{
  "num_hidden_layers": 8,
  "hidden_size": 320,
  "n_experts": 24,
  "experts_per_token": 1,
  "d_expert": 656,
  "d_shared_expert": 0,
  "hidden_act": "swiglu",
  "moe_layers": [1, 2, 3, 4, 5, 6, 7],
  "router_score": "softmax",
  "normalize_top_k": false,
  "routed_scale": 7.1,
  "balance_loss": 0.0194,
  "balance_bias": false,
  "init_std_router": 0.0314,
  "lr_router": 0.00136,
  "num_attention_heads": 5,
  "num_key_value_heads": 1,
  "head_dim": 64,
  "vocab_size": 4096,
  "norm": "rmsnorm",
  "norm_place": "pre",
  "norm_eps": 1e-05,
  "positions": "rope",
  "rope_theta": 10000.0,
  "rope_fraction": 1.0,
  "qk_norm": true,
  "attn_scale": 0.125,
  "tie_word_embeddings": false,
  "parallel_block": false,
  "init": "normal",
  "init_std_qkv": 0.025,
  "init_std_o": 0.0,
  "init_std_up": 0.025,
  "init_std_down": 0.0,
  "optimizer": "soap_variant",
  "learning_rate": 0.0027,
  "beta1": 0.95,
  "beta2": 0.99,
  "weight_decay": 0.041,
  "lr_head": 0.00924,
  "warmup_steps": 77,
  "schedule": "wsd",
  "decay_fraction": 0.605,
  "decay_shape": "sqrt",
  "final_lr_fraction": 0.0,
  "batch_tokens": 131072,
  "max_seq_len": 256,
  "doc_mask": true,
  "train_tokens": 1157000000,
  "max_steps": 8828,
  "dataset": "wikipedia_en"
}
Below are experts of layer 3 (counted from 0) of a mixture-of-experts language model. Rows are named router (the router's row for the expert), gate (a neuron's input weights, with its number), up (a neuron's input weights, with its number), down (a neuron's output weights, with its number) and show model dimensions 160-191. Each number is 128 + 32 x the weight over its row's rms, rounded and kept within 0 to 255. Numbers have three digits each.
Before each expert's rows: "mostly gets" lists some tokens that are sent to it at least half of the time; "comes after" lists some tokens at least twice as common just before its tokens as in all text. This comes from a sample of Wikipedia text that the model never trained on. Tokens count by the router's weight.

# expert 5
mostly gets: " |", "res", ";"
comes after: ")", "0", "3", "%", "4", "5"
router:085095105120089068131183161170128118073128120125129122102175150176111110153094090126200156151173
gate0:149134111184166156139145113095151145127117124121087122161133137088144120111175074171162120123110
up0:101181148126109091159047138182121061115134140117155192133142123113199129078097145123125118090095
down0:115120204101102089104176080060154114126127148113082130164169102140173122125179095144146116096160
gate1:128137116149131100145148141132178089126114119083109113112090165164164144113104157176159146090127
up1:117165083114106137117171133152114144114141097154131097182189191085145122148052131193177147155135
down1:057147125118107134154194152127059172165088094137180121106078097171131197113085136146069145135115
gate2:092136115126168094155156125161133130153122148090160074111125147146125154100058138200175102138126
up2:134117128125107120169143138170124132161098109167105085150155134108071093137078104155159080178090
down2:092137117127150114100108171160136155126122107190140210133137120125172128130111134162172100089147
gate3:159134168101106119145108127085103116159122105158156046193134205179172156112190061178153106105118
up3:141105150102086145122101138084105106131145072127166090155106127106133098115150138123190107141103
down3:113090079130084110106163131121092159189076197102157130136179091159089082095148137146125176101165
gate4:171136135074113151158173136072121069164187131196175158100128118094119192159195125127125143202125
up4:166079133155125132095136048096171150120103091047155092131181107099031164134096089132127123120123
down4:156100103119124120145154133131147090059129209101136097113166146127112136100152131190141131137149
gate5:170119139121110131093140203078082139091133173076190094113109102132170110102143056130180155146129
up5:131156122145087095049125167107023121095062136098118122162145208097123181087139202153089135174129
down5:198110145058082128186125138120076181102170134102081162120151148135167138167102077192116114117037
gate6:065056158152095126135120177180119140079168155081164104140071077170113187161129071149142131096072
up6:077093111122066153166143169187117151102198163133192132104083188188103162115115138099112147109085
down6:172122141150156177125175171086099112122188133095146102136104206124089107091131169172148164158112
gate7:170170080126084110092066178125150188111132145099149108137157101079093121152098110121114129107107
up7:164174148137083122168065155138089132128148143146150079162158122095102132082114100088202115074082
down7:143124085132071114110130144187120163065191118123176066078152104114120073171141115128092128148156
gate8:153067118158177145142132147135091161117161157125165131129122127125114144123134121094101205147140
up8:136172121163166080115083135129147118098129095123149122160148154139118172191108189126163089088145
down8:134130132184106143140135113159193161092124149095126131130137084135147184083113133141126070143159
gate9:135048152100178082147108146165141108155139142103134150112129106079183124104131165169119129109080
up9:108178128152145157131157099118160171178172106211104129118184136111105148185196169124116091115071
down9:079157157169144143117123154079109169169113092153110152146120129150084152178111086129096163120157
gate10:101105193127123127161126076073105156073200166147107083113081100074125108110084089181101092100138
up10:133178146097139163064066130126115117102089147129151152124173088113073183110150163086124085153092
down10:109147131079149174057101096119136161162143164142120149163148087100114159088130119101147128122117
gate11:104134204098112148139163132133022163125118084161159168171128151136179110123118178104119070121143
up11:136109139157182122150133123147151087185156081102164127102131168114087164126101115147143121190113
down11:159154177117087155146156077138134145152148130059128154151149151171142091151111103144121103111129
gate12:140177144089137117150087136114141062110195107130119132120118139123148134093094159135201132145082
up12:078102134110169142110130085146140147123127100183198149117168103155126128153147110133115107166142
down12:147099091163128172069178110131121125137165166120155189105158169091128111111156102125132180134129
gate13:136138093110108145146142152116192149091125111142130201182144120119149115111151110143130148171120
up13:119135139096162116129196133157130112147124126112146145134177082123103114142104072075162151208115
down13:144183139115127163122115131152160113150095121140153085155141138108129155101169097063147160153101
gate14:006119192121174115135072091074077097151190136100143133089138155073110107135151176106132117177088
up14:125137150136118128168184125104169128089108138065110114146142166160109072212130164093106138071063
down14:095180127098088168169148131143188091129161111091163122144208155107138116141124118145133156098146
gate15:087089105137054179186074075091176096110152102104173158105061181092112096142101129150078137150147
up15:123124107111116162160150113127104129091117145071138144118159109114108158140132156158112133202126
down15:114111124124160164173135133118156138094122148099110118149134134085176188113082162150114125050135
gate16:108135123177070126123154153102161124110109142142128082055164122127113084143144106193027105154102
up16:130160118202156111115129085074111114143140089111146104200100138162098091136079076160150188160189
down16:114128160128190178167188126127121145135121080177124103114162121074090088135122124160126139171127
gate17:114137115114143115107152119140129133076114190153168139168197079175168141112146095113143192196077
up17:181122118117071180075133116103137140101102148141110118108150110111126187068140147143104117144132
down17:159112128086146152153107167121159127138144163126132165062102124070123079100160093119100186152129
gate18:123140140140129113185116153108120223047120107104108140088089062112185156062141195094164193069134
up18:107132137146115173169121132168105117139086161145132138131099164142156144109109157110130151158170
down18:138160055084134134136104195174136114161141148155111120131147065136110092131112132097128182108120
gate19:091112132044118134127157157140209140149100128142107137131099126136153104084163179077098169111126
up19:123137118142148124183096118179067141107211106173159132061090161115117151103164052062109136199127
down19:098136137091124143115121156091106104124106122067134121116055093117131166156096084135141150134132
gate20:128159105129115151163160130132157159154127105055155144081167126117137153140124138196141158110122
up20:108175145122080128144146076103148113099166084151113117122101102133181099106105148101119049071125
down20:143153086154151094134122148151141080148119114162092114153117189121137142139119087110190108118158
gate21:151132176143097091156067059106136095175131141075183102100180115126163103114145149171144098213144
up21:118121090166133161103112169126157119144138172121101086161125149135139074163129046107128189080095
down21:127084088072181159138142082111109182175119176111153148182161087096134160108050086111127185128088
gate22:062102115139155142127149183102089113147177141142130147134095188113181087124135129128143148108186
up22:172076106086090116156097140090118066147093171134123138149143168145107119104137115143149196180168
down22:162141102138142109119111128124133092104141085169106128101165131139123103075223131092127155140148
gate23:118146176134117158097096157126178125097137156142120106114156098168143118138137125114132144129104
up23:096087160117093156129104092110116161183130111122151155155124167143121169117064095185156140152094
down23:143088074127103183134187172161175197093120153136143048116078080158125105175138197102131113139153
gate24:054171174136141103081102171156086125118116083134125152160135070087102073141137123126074147174073
up24:142092117124107115147096124114177060166114136134124127086121144109134155144158121185169104096136
down24:102166159092101156161118173113150151172104112149126169187103173135098201114125125161126066101178
gate25:147091095215145179146109076160123134139136080130131068084159070098121138088177167144082153138154
up25:161117188127126171153174119113166114151118173104089101158116138172182114126136077142104151143159
down25:118097150176150103131148177210110136101172113129088107140109140135114149149133116167110103096127
gate26:085111067153151158070185144111158150149124112229094142070105116139102128116097189127077207112120
up26:122098169072125146134073126177107094161134122162140151152152033163113063193142153160144119137208
down26:127158108112168121127103112077110169184149168121042126193108120073124138138075155128098206110131
gate27:126150188101139122142101158111129179063109170180065104128160097094133147119176150086120171144104
up27:135121074124120120141119139178112105170146097111144154105107075157108151108142115126148119144162
down27:186095109114067092091190096134179171141158158144140112150100120174161107089176176124106107156116
gate28:111128039069151146144128188172190185106143144122133131112038121091141103098147146140097143143152
up28:088112135103176186129121107135071163102169110165129146187119099134120121202135097113109104136111
down28:118107166153101124143082077134137137110089111194119118135091098140124183165140092056124178103167
gate29:110096121075073137203194068135201137101131158077152132117126115121143126176213125104138119145154
up29:133092141087092130161151107102131142108084166129127123071110116113163118115234125107174154123120
down29:110077130091120138155134117105111162123114139120169173133104108120109038159181146150104100111161
gate30:150075099095095102110149145059155119136119152144114084204129080136138095150153195137094169095137
up30:136093103119105144096158157116183128155162119153120111126134132128144127101138178105151141092100
down30:114096159117208183154139160133138118103149120146157093116115131141114121141131121139120123125121
gate31:085141099093143095112125106096145143158165129135128217129097117123085138081143110066117114162098
up31:165142094097113112126146098109115101175077072127080065089166186127139124110110113128142180147140
down31:112138177123143153158114099085143173086146112121172109129185090167159138086135132112124113093152
gate32:124123102147156108075065141147102059122050130105119121121099065099129103128108106129117147168126
up32:163131092120117123105073149138149134099138161196122237103133101149105123123071174145193121084104
down32:102173169176157139142138104131119172105103090138133123090112165090109178147148052112126137121169
gate33:098141159139178081160121105114117107108106115156156088126162142100147115087066117144118127124156
up33:105119125083078168126087077120172129062143205134104141095131107140155121117080093138123128102103
down33:145053165132171109136162179198172132149163108132073138174114143168137169133136124160143162125130
gate34:078109164087162114138103119160149134101086142182096086103168157136133197143135078163096123174133
up34:123180176146105118162085058134079105134147092182107136173142121090121213130123145101146134142096
down34:064117113099085153126105147195095138175105152208090170082117103150096147152174134148085113153101
gate35:151116152089109109122161169090127119161160109086153134189167130140120056170097106151139159137128
up35:128160109106126201146219110092161115185101076109161143141117111109104098080186108112104180097154
down35:152112142166112106109100086078087124104151102112143061104163149099187060052156189113149159068110
gate36:091153133162102139116066123122126107144106044136137113118143155117097129179144181140139112139136
up36:077117146135164153139095109143146096164121051128075120122141141133084094155136145151118116148105
down36:115077102149093178107123181178082153099096095154119084090134139114109073130158153127126105132137
gate37:095114132101156118152136158177130143103190150029172153123070123071118140131126131192170137129156
up37:132113165105122094134157135183110180134089115214097118153141154114140126081125114059146142155178
down37:124175120157116144140116069128126140109127122146182159152139104135163135148066135084137070097118
gate38:159098106164110153163113105106194152142166120162148100075088122154103104143126102109132164162131
up38:165131105219107182105164186149109128138147127134114115125100138133128127093163084166151125182121
down38:150184138145150098135107167153154148136095121147131094141102104126099129106146117151147168155188
gate39:210129109116149107177110109081210088154108132123125164111065158123100178110096071083165152120115
up39:149128137153197169158134039113150111138096114137149133117051105133101155098090070142161118110113
down39:108100147145140093142078200113146109160125055126095115156085135159153146102116133145097123110138
gate40:117087137148177140119145135194201124142149116136111116121126103186200109175106148159090104108108
up40:122130112137174093080073097177116137097109156164130125098161118160176130163052167180125088152166
down40:156092164138099167115093119115063146166141190102123157133165125112137106138139121185103100127071
gate41:188139177171152107119189167144104150087110142123136113086104156088180107098147170128129149106120
up41:140134079141088103120099131038103153132120163167107084160183109158188134104084100136164186194151
down41:202142121092108144125127150112143151189129155133118131152135174107149100156089142116090089151140
gate42:112133115135158103119126105124103140099150122129108077167091126084178091116156093081139170161077
up42:114134141109157163129075123156095100101063145144091148141097134121158124115169183120177170110112
down42:143152149135099126168102125158110139146110156152143168099157134117107120167164098134123164126146
gate43:065108134044104163088093164178153110117086122112153138100151157131084179156120101085134103137139
up43:044127085114142098109160079128131127143124161136176125126139116186105117146051140149155119110112
down43:118099141110142148138139089168085139111140133134142108077107110136163087102090086086156111145107
gate44:117153087103154126082120181170094154113202159161109108149096147122172162084118115137133135107124
up44:167064094111128148130120169086107153117164140154166180157141160182090156159153123092167157104102
down44:134102078097192043073171183106151150117193111145102142140110141156146163137074067116135102173137
gate45:175099124093114125119096092169096101070105167137117128146161146062183100086145147109113129089144
up45:106175104155149103133147115151072121136086114135156124135115066129142118151130098127185159152130
down45:104137092149161097144166023170163135167162129157174130166144116126149108052144120144114123109114
gate46:058145188174106102119124135112186081139122079074138098160173155097177108127140114134123191122073
up46:110150081172197195123171113085086124182150125154153125147129152125163140146100119095137064112138
down46:125172147113062156103114147068201108145094149114159177137113102167099152128135163094153079019115
gate47:121101132131102182103062151125104138143175141127093194158136137118150073147124121131089150152157
up47:141148137115102165098105136135153176134167134140092070123109127172077098134140149062121206157162
down47:207102136184125143099169154156156108076129069122114125102173115136141131190120178118165136108187
gate48:130099090163133108068112106142132129119109133072170193139145126109125162133105138109119166156122
up48:132155127151081089135096127135133109097095157130164137122176119152098114126134165084117092099109
down48:186079106120136195123141129092170056085080176153104037136174117113091090170139132109116193118166
gate49:095177172141123108127122129113088088093155084123172119159108126095133093123090141116111132096145
up49:111119086126115145106098177156134171154116145050118146129152084138113147123128156134146078134122
down49:153111100156137139097100062153134115150106154077097127110101144089144127078127116116180077061161
gate50:107141130118118110239184128162140150069099147162125144113124067126123071156124114070104077098108
up50:098176143114072098204070092159125097081083181151157171122121121134101120147056091127110194094134
down50:094099092165097034134095103137125133161123160124089128167101149141087131094181119169141128134132
gate51:148146180127139139144151116170160139132107164159112098118151135143096113131130167088140119132120
up51:076164146176107099138103103121215126100108149164081080142122178155145128119185092127049105073141
down51:123168099120093112115189133114149111176159136144099147121167118143124161158128135161075153167166
gate52:149168116148146108149142125124138103160143081087159185176135161152121137154145140159151124061112
up52:135121076114116161107173091103127125166166172230133152125120105121124093114131143141141084160146
down52:109150125158090137121173106166118162141129158192147111090108122120109149124112161125153071159130
gate53:123126120171094160086100148087102099176090137104087152141116149075135123165146136126114109145166
up53:072097103179164153144140160105120146147150147110127174100172122096172142147167167114136111105132
down53:167152201143104116179150171130145131104169132176073117069144127134130085100097158088096126149136
gate54:136140077127195169069105140090133121177116133152102136140101129155138129139082127113159111117159
up54:095095123101156185074099105091142177156161066196130173145147125139121117079164167108107139190155
down54:118097110146115089081134127144115093122115066118179118134111143088173107143169124162125111129164
gate55:102112127124098184177144055125129130103112128127109097104135161169081118153147116143079088121075
up55:168101107105151064139142153087094202138066129142047107108057149172089108134169139141129124078118
down55:082149129098145118162168159136146106120099167116106119161111149200129121125073121114192130147173
gate56:203122088108151115141150113168158140147151148126119106074124138122093114094192139150113150141101
up56:057081111169125134092109117147136099144151084147203123157173102127169161137102144130091184153121
down56:131171165163117144131116094182102134153142087153087100156156101094163118108174128145102160131108
gate57:097136205119118086094133146106112134117150109145125181096095105093076080122162168109136144096113
up57:110144163120124171117149144209127114145177073176112148070122135111159146125128159121158124145102
down57:154053103130100105021191146108142142105127132079139111119107074091139139130101132078107136101131
gate58:093089132131117121156091141149175213057096095085100175096142141186168112132137162172085150123146
up58:136134143113107175133088115155187163131156142139108140114133111179160080132116129141041098061157
down58:076127115148110132133160155132165137091078083110112129147172155166117118143088150117169164154140
gate59:117134163163189089124173128103156094109118127175160145069118090146174139158150115159119192117130
up59:146110116181108105095127146099149146138140138168131111118131128126095143156183167126152168118089
down59:144110121149159124145139071089064138095084095096150115106147166123127136127110150086067133151176
gate60:086144132168175156141125109162148105146102157127100113123121075174114128112076080179136073111120
up60:102170181096089150114144106151126103118199114169190107156086073109180174164107147183087100057104
down60:125149076161163158168143147156191149131126140125165138112109057091183156058130094154130143138182
gate61:128137145126084121102130102134104159115170181126097076160160116163182123118136132149102103095137
up61:106140155137127119109140071154155103043132138102165151137129122170125121092143135098096089129102
down61:093163143158189108090203143161158146160136098193210107198135143134125094083082143193116094101151
gate62:138123157172146096124187156136087128134136151092142137127134132130134145109129136088147154134082
up62:115108179164081104138195166168146175113109118166099152048101176164128183158113139125123094108073
down62:113097158106114084087138158150114114120073144135113138135093175160079169211104107111152067193106
gate63:194140160166113158066099146149177167154141112094138180128088105121148086117132099116098117149164
up63:079088086100126097225151072073058105098130171147166100123122180095127163116135149156160110115099
down63:124173114137185125142137112105132186174085141108130154177116149088144179098148126114129098115078
gate64:086111164141170132128116134168139172111115150161112144104093098161119111174151116128077140109132
up64:085106091085156164138154085123092157132152160118137088181127153156133128166111109103139095167127
down64:177140124101092143094126113135065055079154084098107093201143120052100122138101129106098166082051
gate65:098133110121152115150101116155126163128088168108150122131102107150120160193117121178065134127144
up65:129097063105106124077167130151129125108113111110129121163067084085129138104135156109158158151162
down65:119128138103107062105164093146131110189118168199128097099126074113097125094137142146134115170101
gate66:136124118143129204173174072076156150110047139091104151140145096101184143167114140167070201125086
up66:091076144081094155108112126213084126092180108098093136104165171152178214093120146096111095133108
down66:091115080137154112126127137119171099155124138182144119185139117046162108169137108095100159177104
gate67:104122129119101076173156077127168066175159187051167142151135151107137078113059147114121055100104
up67:124140141170142131091151135127144095108137082132108155140109100128114176106130180132125104107151
down67:157143135138062191145113135125121077119126181081129105108095113148125134150117125148102100139151
gate68:158139112135084134149145091116133141129161154105119087077105229115127120132161102133129183105088
up68:141141107139119152159145089148133098138120094113151129142139067198119105137117085057152115115146
down68:142174127145126196123076151158175090106142121167131086116065111122158101072078138094097184163112
gate69:087153091135117109146109140102118144110115205177108116110129103143156149113092171118093156124091
up69:148137113093136096084122107104146139089113146199163121163116191162163086119125120132143073154114
down69:085111135147103115108137130142093096115113122082121083144183171106107162131042104197072116110096
gate70:115093164106153156110142155143076138184125127105095142108145125117150121161183080134136101139129
up70:143155103141136169186146122077137118141166159062085137180134198129105121185106127208124130161146
down70:115136202121112113163087182139092140101128104168153137096173105114118106113166116127142128184105
gate71:127165133100125108108141138102151159157114137115167112141115096103129142189166224132181141169108
up71:119138190158103065123158069127152168123087142089120131126126156167151088155133151139089171151097
down71:134107149124140103116103128107177160134150119196141174073114129130172126124119161099087070144137
gate72:155136146073123146126175113105128111143179138106138161107149166139142133111111084074090129179127
up72:121077106072174136115097105167131120151161180138126091196149122218092078120127119087094152117138
down72:122116171131126077133156142125102142138040093148142184132129105129079171117116166171079140157118
gate73:090123100140125079140109150172128104137132143092128057121152103139127111112143099161112148084116
up73:152149081160152119145071153100110102117134117104112074148115196163109127127141117118135087134114
down73:121160148107130112124196136063130149124162080088127141178103162103109170200122138173127060121118
gate74:124137088115100097098129139132162138144037121083129169113078109131156141135110148117103136166127
up74:128119157097154150170120202165119166178163093160132071138121137096155150137147139155084144156102
down74:085156150089081118100110080167071128133169068124109185137162168143145160110155092101163101094084
gate75:128111144061054121145174121099172063150133143133156171147080092144142108094230091134132127126136
up75:176218092137158091096158101120109167044146149111106184137121135164110052144116140107102057120175
down75:137213109159130157133147101128135113086186125055139075122069094116160092094128164104145182204124
gate76:155087145115148103099045109119117130168206084116110176103069160125100116157133134129100127176127
up76:132124106137122149155176166119070097104129152140164095161122148115102140119094118145117116135096
down76:148145118156206130140125138140156104214107163162137187082104173130151131080143129135142134197100
gate77:113150102152129152102156097143158135172145135151088115202099129133115173128128113126099138110114
up77:114143146135125147170161118018102167107123080157133162111102094109082147127138137170110129121067
down77:062213095117115131137124094202137095155116165144178141127145141132113112107118152114116160117113
gate78:127121109113098169122116123120119184108155219121083176146088123097136179173191089079092083168158
up78:131131101190094134131126194187161122151059179104106116063066116084144145096049109171154136149109
down78:101146125132128138142124196125118062096114147086165146103119098158082164075126108136120104163163
gate79:182181149138147167183099137112159089157152153144144103164100165152171090183105093140123111095125
up79:147111143114134132169071173175206106195174144154084148170110128159123169200167130154134091065099
down79:121088099166106085123140124159110153090130149160102101134135139093102101147119119155118113206113
gate80:080147085139178064117084109118146079102084121028096129097177115195154100122134137066161118101171
up80:112175130192119143137130104188180199174120127124082111117151089099176112150125125154127143151124
down80:173133095186160126133113095159132132095143173165057081097104129121164090176093115091095153140183
gate81:139112143168091104166083137131122140153046199132099123167140140106119086126136141189109111192093
up81:152148141176117085141129142147083096114114134130220159131095088088120074173099087164156178164124
down81:137170120157115150131115164169100163153132154163089085165130146132138190111160156120117119150108
gate82:166147054175152136127110141148091054129077141124173132117098124127099075102148081149112131127156
up82:102114164106172127101125150159184090107105126110152141110141151096126089142114142083129164150128
down82:119102094110131098153100111134072191151152150115138085132100141116118192134049163096181122164116
gate83:127134150111207066104086135130151084151107090109131199100124088090103097149166043082113108126133
up83:173088131149100115177119170126169071137088105108179100147164160153156144142172122120102064089120
down83:155082156099141070129137126118158159121097155145135139145147101086130167140135140126121128105108
gate84:116142164125109167205081124099118163116098139145139166115137128171117147099165160092117127053154
up84:114119159136127109181112098101073124111039133083109151096136113124110145150179214150131121065127
down84:135120107104157176159203122124092168100167132128121118149168151179108133118103170151128164146107
gate85:081116134167109119126088101119155115110137158116112098116085151140151166129083138107150113126116
up85:120116068167125159106146119134091094131171164089081151114205152084125149162085093142147185149167
down85:131113116088131161167132120090160202112123111136072142039126133128151099104102116147132134141156
gate86:162143081107182159107078090096095089146180162131117182146133161094125138083127107120150111104085
up86:127096123136109137125115139161172080148143139091117145104143122153110112095220100165156093142153
down86:183089141171098103093072125125175118128150111129133160118137105087126090079183151123103054107117
gate87:156169094134149153133091169120140112171143112171082169123159148142149051092122188131123107131140
up87:129170158102114125154143151139127106092101197098077084135106115103140126152096113183210039105133
down87:139127158113069112065106075172119119094124083131127142125076115119038129108077127094117146125141
gate88:183125102126148138131145129136165132170155146133147121120156158119164113132077114122128130138149
up88:123110136136108127168095096136101134118159110125113110132172099167130148122121121131114088115080
down88:128075119171148148104132118143159150162075209118162156160124076138113191137093156155093062098091
gate89:125107161078118142108114115114118088128128151145096127172149162164157138150178157127106123144092
up89:137076138091142130114187073165130127123138150135129069109129125133115096194160162161086130148093
down89:141105096178075183147061188119138112107109196154130132134144051119147063076128126088132189132089
gate90:095116156140160155170112097113118150148104169077103109144163111122148126085151041106134149127143
up90:158095125143101099108101139168141099113115108098150162104126030132074147189147116167130151135095
down90:086107125143132048096142130137097076082069103131121127144116175092130139084111104120128155138143
gate91:075106156211153122107104108127152129143123119207160040125094090131144076125133039151137133192156
up91:150169097080154129116147167107141222054184078138062121127083154112178129039130198102149130140164
down91:158162094110148172109137125155096080154132090082103121086155203134157125089102083077138109129159
gate92:149152138066173083159099138148123087121108131088162095138060152170165110155109149081153137183122
up92:174186097142159134110181120180082147100144112065145117125158148115144120128099167157177148167144
down92:131117134056111098090151184176114120161156130203071163085127085112084123149177200164137141146133
gate93:122112199119123134094149162133155135141076144108156111148115164094089061153116108127095135154089
up93:131122150157129161120153168118159055083096098142101121133138129128142090169090095062066172128109
down93:124139182093142165117121142126131085104176083143158106063136124138124069168140124115116121163163
gate94:110045062149147124186117110140158123115165158135161125136142137085194155149122154127109082194130
up94:163116144132098141134128118173161127128172106122130151109059115156103124111084141143127201100139
down94:131162145151135089099185066171153137107103120149115163170124126192165132113123146117091162158125
gate95:148123178152157170110128100116191163133094149114125119156153134161119150149117133148176136109161
up95:135108098165085132148115103114115163145156087111112091168147161138130096133105042144124130108083
down95:141155140120123093088132067116149098115155126128110119136139097089146126139120120181108125113086
gate96:076165128151131136151127106092100162120104069125135101126115167117112165112150124140124151074085
up96:113139112099192152118163106087156102214097145170143113112137133103184190175122152132101147142108
down96:112120074098147113117087129186109106082206162156128102124151115087082166152150142095105138183032
gate97:154149103113130136086061103155140152127112130133153124143121087139117161080170176206139056116143
up97:129083133166159079144123163147157119125177100154110158104147157148194072105146155133144198131143
down97:088129193148127166148099140071135123156105149167161166127160104115159077083141146181174126112150
gate98:112130115105152098090139157190135112074163161150127142134084116107085126136073113074090195178159
up98:119067159069175146145170065071177098152109142140174120145194133127142128097075090112166179089197
down98:110145163145113093105093126107086152101111088148109063098088105082060132123149105133125146109158
gate99:138151113102140135141115086091134127062151123142133127135103108164168082114157173120089181107140
up99:179095120112135112165162169097208199091149130107151121093129125107167135153164150111165126113063
down99:105159121132160139156137159121117104127153100188153082126150138178108100107091136106163130089130
gate100:112117123135122162162077067143162135119136132126149129122121122184180115128080152157196083125100
up100:160112116133153136158174106120188166154163179068169120060118193151118100109052167109159163130158
down100:149125147158127131172155095139141101114149115089102199104179146134114109085100162149114113087108
gate101:122176122102101174112116105086146119116082107122155169137122142132120100125144167122107141202114
up101:159144170125111105055078131138153169132135087140102154188139097127125154127152154120165112133166
down101:151115131140111095094108133055144153125129182119156110178153152089096090120151198206111108109144
gate102:084067125108083136150069094119178133151141100097127110095144093119142131122073137118086072132124
up102:133111154160162113130129194163160142179166050095125120123157098199152120078113125152194143136114
down102:156127151171130084131154134092120124143138100160096099109176120155117090146155158081157140131130
gate103:183195155100124132142092144081172173150091141137154153141120176155148154154150118187085109119142
up103:145195149136093102089115135061160153185101107084126163132117166114131110137120097135111121157151
down103:157179142081070126077127119169153103125158186156171124098101127117090051195165099132110094050075
gate104:118135154131124087117105088130117148099144165112138089125094181155131168142109136110120134121116
up104:072090115088106141106140077068139120109113168073081119124083133074139151126110192123157086151120
down104:138167111066142155079139077065187126153059129143067139155148179124127097157087138136151142138160
gate105:119132152166077125089144129175179102148147146098163146099137132121158124100114133126142074121098
up105:120112192135100160127124128118096137108128164120127112108167093176141139149121121119182044144142
down105:104132091130107196183115177142104079086131144127157164092125130055151070187122124131163121174128
gate106:113091144143169152101116099119149086137107133145138133075087128090112074081162143120121134152152
up106:147140145124087106117124124097170121106155130139139130103180131149169123139140123142123096138095
down106:159118104065105096124120092131133085089142133108132105147116118112130067096111126106106161091238
gate107:148178145164092161108138163163128117204183068132164140136107149183132161155114107123122152156089
up107:186139160125160128169127125118058116095186127099148105132162107144141093152204143160115105129137
down107:140174145119152111130160157098161117143189087113092099082153131139142107132034083172149178142092
gate108:152081137161119109079162114114101156118090129115081136155121093122111151150081136110146176149139
up108:142100145143137123153100166135133156101154167144172121094168106098187171086141108111147149127099
down108:112175131137146131111049110123115182141145109091173087122095151125138099077084126116118104127137
gate109:156122109152086155170104219153163112107170125091119133129154124144182146186128104094157139137117
up109:150134070068143141106158163092157070154084100114114094115086111141144085138135150160089127094135
down109:100135182155126125103138178111118091143189123132123112128159155119178095121092126184170084148062
gate110:060103139091168146089183131128169100091137067149181129144066129087141174109212187149105126145130
up110:152119163091080125130180180111134155148095117107134134175122116114196106141152098121122108094093
down110:076162104170110162156123118109072075118183114145085071062159123129088134138079165173153083120187
gate111:187210123118027086073066193128133162094132142144130121204149155086101105129170114110122122114173
up111:131075193151170153171173158087145137171124128079106126111098167139148086149120150112110112125128
down111:124118140131126097108179128114098149153151105148119130134101118211167148112121107175093135101112
gate112:134076081088145067150172109154154092136090109106190209150096163116144050147175097156109189208109
up112:120111120123182060157135159160159122099165163121082106167125134174149105098157104150114071176120
down112:144115131090093130130121132148112135111102153132135098145131052162151146141096145119156083131124
gate113:111128160149120145140138092158157148105094147123122075109085195120173150090140164083095094141148
up113:126103136143153171130142144106079104138099104126152060125123130109157194154138099173060137101145
down113:080101168116128140133101145144225084095132114177086118153125055149169152156137124172083162132134
gate114:121148181155180166132225143175135073142113167147132144161192163088115157119172175050091083092175
up114:150106065088152091072074061095164126122119167087144171066095082126135151114127153101155125163089
down114:156112099143206107091121182191065085217084147120166117109073153127112138123111111089164101115086
gate115:085182171136109157158088137161152108159119095119157170118107189097118095150101115162156125136154
up115:051135138174096152136143122116115123131147179096065187208159092100124147119170130032094108131099
down115:146155041119132114168065027066095182063096109089108139125128082165150164107136099107099188132109
gate116:090162167152104165200145083137124139150131163192124146117097130153111098117110146123081151153162
up116:122142172170059121177083114124094133114088101149130115106131179095114132116159174081103106110147
down116:142095155149151157151135182152152118112116101217162155111164107135147145145152141094135120115157
gate117:162153081135115060108042092142079141105124141140117163126135157098082119138072111138108141147089
up117:093123198106139176146149132107160081167145169074094132156096133104146114165112118104149122095138
down117:155136141088111125105166133148152094136105110117142148150123121052095095193175093181152185124060